{"balance_loss": 0.00292, "rope_theta": 500000.0, "rope_fraction": 0.75, "attn_scale": 0.125, "init_std_o": 0.038, "learning_rate": 0.00636, "train_tokens": 953300000}
Below are experts of layer 10 (counted from 0) of a mixture-of-experts language model. Rows are named gate (a neuron's input weights, with its number), up (a neuron's input weights, with its number) and show model dimensions 256-383. Each number is 200 + 20 x the weight over its row's rms, rounded and kept within 0 to 999.
Before each expert's rows: "comes after" lists some tokens at least twice as common just before its tokens as in all text; "gets" lists some tokens that make up at least twice as much of what it gets as of all text. This comes from a sample of Wikipedia text that the model never trained on. Tokens count by the router's weight.

# expert 5
comes after: "in ", ", ", "the ", ".", "In ", "("
gets: "201", ". ", "200", "202", "199", "198"
gate2,227,209,213,207,241,216,169,213,199,192,228,229,186,211,224,189,190,217,200,216,191,195,210,220,161,202,203,158,226,214,208,218,156,191,205,190,204,222,235,228,181,186,225,197,267,184,204,199,196,198,197,174,201,176,215,193,182,200,189,155,231,206,206,179,199,208,235,199,167,196,200,176,165,238,200,149,220,193,203,228,237,191,177,223,192,187,207,198,223,190,217,232,225,187,204,220,225,210,187,228,199,170,238,183,205,189,182,182,161,197,173,202,190,183,220,204,224,221,151,210,173,226,197,228,209,215,180,213
up2,198,220,202,194,185,191,178,195,219,191,220,196,212,124,223,180,215,192,184,184,208,204,239,166,218,177,212,187,200,215,170,203,249,204,207,203,178,203,184,183,224,172,190,183,178,223,211,208,200,246,217,219,209,226,203,175,239,197,219,228,173,203,197,190,224,215,208,192,206,203,194,197,226,217,218,169,194,196,183,189,200,198,218,184,178,237,201,194,198,200,206,222,214,204,183,149,194,171,187,173,216,189,225,204,196,226,229,211,178,198,208,188,165,223,231,207,193,206,224,168,200,180,205,164,184,223,166,218

# expert 29
comes after: "|", "- ", "\n\n", "\n", "==", "Total "
gets: "\n", "|", "==", "- ", "== ", "by"
gate1,166,200,184,165,183,190,221,201,207,196,244,202,181,208,209,177,228,209,210,216,227,198,155,236,163,192,206,211,188,197,230,225,190,194,230,201,206,181,189,219,218,182,174,181,210,214,222,222,173,202,195,177,192,243,153,198,188,175,213,196,196,220,205,205,187,210,221,202,200,179,162,179,174,172,214,185,231,229,211,242,207,227,196,178,137,235,172,182,224,209,174,228,214,180,171,221,222,171,203,211,210,190,221,166,191,188,221,194,194,170,182,208,200,201,248,215,187,217,216,173,182,175,217,204,227,215,181,221
up1,183,173,205,209,208,224,194,213,233,195,210,210,182,174,166,197,190,191,210,191,175,177,196,204,233,260,218,172,213,157,199,215,204,150,185,197,179,166,189,188,207,189,199,236,186,193,153,202,207,202,209,215,183,225,204,136,206,241,202,189,200,202,218,212,184,208,185,243,200,208,200,176,179,180,175,204,150,190,182,143,199,184,207,215,204,192,212,219,204,202,181,232,199,210,212,181,219,195,233,189,190,235,220,219,205,167,210,178,192,221,209,168,182,204,237,159,171,199,197,193,196,196,195,216,180,207,213,221

# expert 6
comes after: "| ", " ", "–", "to ", "; ", "|"
gets: "| ", "|", " ", "to ", "4 ", "4"
gate0,188,193,194,221,197,206,189,197,202,234,180,209,205,177,197,199,227,237,199,208,251,208,203,189,189,196,242,200,238,218,197,211,183,184,160,206,183,170,184,222,212,212,188,182,244,188,228,156,171,203,196,183,177,222,189,200,220,169,190,210,225,201,202,167,238,206,195,211,194,207,208,217,203,194,187,161,217,215,224,210,238,204,192,205,206,174,205,201,210,188,177,217,189,201,221,202,185,226,241,211,224,188,189,205,198,226,217,233,219,201,205,213,190,199,213,207,212,197,178,212,134,194,221,181,211,204,172,174
up0,230,211,209,185,241,196,177,198,189,168,201,177,209,196,220,198,197,190,188,221,162,206,178,191,202,192,200,165,180,202,175,181,208,206,205,226,213,206,227,199,210,190,189,201,177,229,214,226,236,235,219,199,219,219,201,227,191,227,211,174,220,179,213,215,184,198,216,174,213,189,171,182,186,213,191,193,138,198,161,186,180,190,243,195,195,195,182,209,214,196,217,187,165,181,221,207,200,210,192,169,191,204,222,203,176,195,183,208,212,216,181,197,189,186,176,173,186,163,232,222,228,201,192,196,215,204,209,192

# expert 33
comes after: "in ", "of ", "\n", "\n\n", "In ", "on "
gets: "the ", "in ", "-", "In ", "–", "October "
gate0,202,221,212,198,201,221,197,167,206,204,212,170,181,204,178,187,196,236,184,192,199,215,188,177,162,242,199,174,217,201,234,197,197,200,192,199,212,226,195,184,250,184,205,204,213,216,240,217,178,181,203,178,177,203,152,212,213,194,206,211,181,195,184,145,182,194,191,211,158,242,150,183,212,192,199,197,188,200,229,216,204,208,199,194,211,205,222,187,235,211,177,190,217,199,208,228,178,183,213,197,186,185,214,229,200,208,235,207,191,222,201,190,205,186,186,182,216,219,207,215,217,173,185,216,235,222,186,168
up0,216,156,175,181,234,149,218,193,216,192,194,207,179,202,178,201,192,190,222,205,219,189,210,177,218,207,180,206,185,200,221,151,200,163,193,241,197,169,204,192,195,207,175,223,181,232,242,221,197,216,204,187,225,206,169,211,233,184,213,197,159,183,160,174,208,171,207,188,222,202,231,181,198,238,209,174,234,200,199,190,190,194,230,193,194,217,212,199,167,168,226,193,214,135,167,181,188,226,206,146,198,206,195,191,180,184,201,176,199,161,177,204,240,200,253,195,211,190,224,194,204,198,196,218,202,235,195,205

# expert 37
comes after: "| ", "; ", "1", "0 ", "0", "It "
gets: " ", "was ", "— ", "is ", "1 ", "er"
gate0,221,229,207,174,197,214,188,207,188,277,174,196,196,186,178,214,196,191,157,181,205,147,241,206,217,206,203,227,182,244,178,168,182,185,195,194,171,203,187,197,211,223,207,205,203,199,229,209,184,151,202,178,200,168,197,233,206,222,202,214,165,226,166,178,193,194,210,203,187,218,214,180,191,222,206,181,214,183,202,167,221,197,204,198,178,204,218,198,218,170,179,204,232,184,223,198,204,196,177,227,194,197,174,204,171,230,207,205,209,190,210,184,210,218,211,189,242,204,188,186,214,226,184,227,207,181,213,197
up0,173,202,182,179,194,216,206,189,165,191,182,191,198,230,206,167,181,219,222,244,184,195,179,209,215,207,217,193,204,192,224,201,188,181,198,199,216,196,223,186,193,204,201,231,224,193,198,217,204,215,202,220,207,222,212,216,206,257,222,211,222,188,198,201,191,220,220,198,194,193,181,189,202,243,210,211,209,176,223,212,204,221,226,191,196,223,196,179,166,224,243,205,159,211,195,190,193,173,171,210,163,177,196,170,219,196,173,241,214,184,183,168,197,190,216,184,191,181,198,214,181,214,242,214,209,226,181,203

# expert 23
comes after: "| ", "(", ": ", "- ", ",", "1"
gets: ".", ",", "199", "200", "201", "G"
gate0,175,255,209,188,253,145,212,227,231,211,180,195,156,217,181,230,179,206,189,231,215,168,211,192,187,188,198,233,183,205,221,183,181,187,201,189,204,197,219,238,223,214,181,171,181,203,213,200,187,198,200,189,203,172,230,183,213,213,213,210,185,185,195,187,208,212,185,209,205,173,214,193,178,192,172,217,192,224,193,184,204,173,213,196,200,181,217,163,193,211,206,198,217,157,257,215,216,239,212,196,213,209,233,191,214,190,202,176,160,227,194,202,208,211,234,180,242,176,150,228,163,232,221,246,244,223,174,191
up0,215,197,161,232,193,238,179,205,168,179,201,173,196,201,209,161,183,189,199,224,242,211,227,183,190,206,222,205,175,219,180,173,224,218,166,204,213,210,156,188,179,233,195,192,199,171,170,217,194,183,203,180,188,161,189,199,185,218,209,176,178,198,210,189,165,203,208,212,183,230,234,191,211,197,187,198,205,193,209,202,209,207,190,173,186,193,195,156,184,186,229,225,207,220,172,187,184,182,235,183,214,210,203,167,169,182,242,220,225,183,174,221,192,180,197,197,194,218,200,207,238,183,208,189,211,186,202,225

# expert 11
comes after: "| ", "(", "; ", ": ", "/", "″"
gets: "2", "0", "1", "3", "5", "6"
gate1,209,212,221,196,203,191,170,203,195,205,189,254,213,213,196,221,187,200,197,189,209,199,221,209,220,232,213,202,187,217,213,237,184,180,162,211,186,187,221,233,244,167,216,222,232,185,218,217,179,166,187,231,214,219,205,168,201,190,183,200,197,194,213,199,216,181,167,174,228,192,185,181,202,194,178,260,169,186,214,172,201,193,227,193,210,214,193,191,206,203,207,237,206,185,201,171,221,204,234,209,205,221,187,168,197,197,206,192,207,191,221,227,206,203,202,208,222,205,221,210,198,205,219,170,204,212,186,211
up1,229,174,207,196,209,213,189,224,158,232,199,210,187,209,194,263,201,211,210,181,197,180,190,218,222,190,137,225,214,205,199,203,167,199,194,213,237,192,203,197,194,201,185,216,201,238,197,207,196,198,210,126,201,239,188,193,158,181,213,233,177,179,202,211,184,184,214,177,179,187,202,184,191,207,189,197,183,217,199,162,200,208,222,161,194,210,200,157,189,201,197,238,218,228,243,196,188,177,218,202,223,187,191,207,198,188,182,195,217,203,227,188,191,202,193,203,214,230,208,198,212,176,201,207,159,220,186,207

# expert 27
comes after: "–", "| ", ".", "201", "\n", "202"
gets: "in ", "0 ", "2 ", "5 ", "6 ", "4 "
gate2,188,218,178,208,220,237,208,192,186,197,215,172,197,183,199,194,163,184,196,201,230,222,184,217,217,194,178,197,222,206,172,196,200,196,203,199,210,170,194,225,210,162,192,234,210,217,237,198,160,231,198,185,219,234,226,180,189,234,200,200,177,175,212,190,184,184,216,162,225,195,219,216,179,217,188,193,209,227,185,193,202,204,192,208,188,205,218,197,162,205,196,186,200,240,193,199,192,216,224,205,215,238,195,230,199,185,199,253,168,209,222,207,225,188,205,216,222,217,179,231,188,197,185,223,216,235,195,199
up2,179,218,135,219,216,189,219,202,236,164,201,192,189,211,169,186,199,189,217,201,188,200,208,208,169,176,206,204,237,206,191,172,219,269,194,189,197,215,207,202,206,220,222,214,211,233,195,181,194,183,200,200,196,191,206,230,188,209,223,179,226,177,172,175,197,185,167,211,194,199,184,245,209,208,183,192,191,208,228,216,192,185,228,178,202,189,225,203,175,194,205,186,213,208,219,198,205,222,218,218,190,223,183,184,180,176,180,218,219,182,213,181,204,192,203,198,205,186,226,213,185,175,192,207,163,193,199,201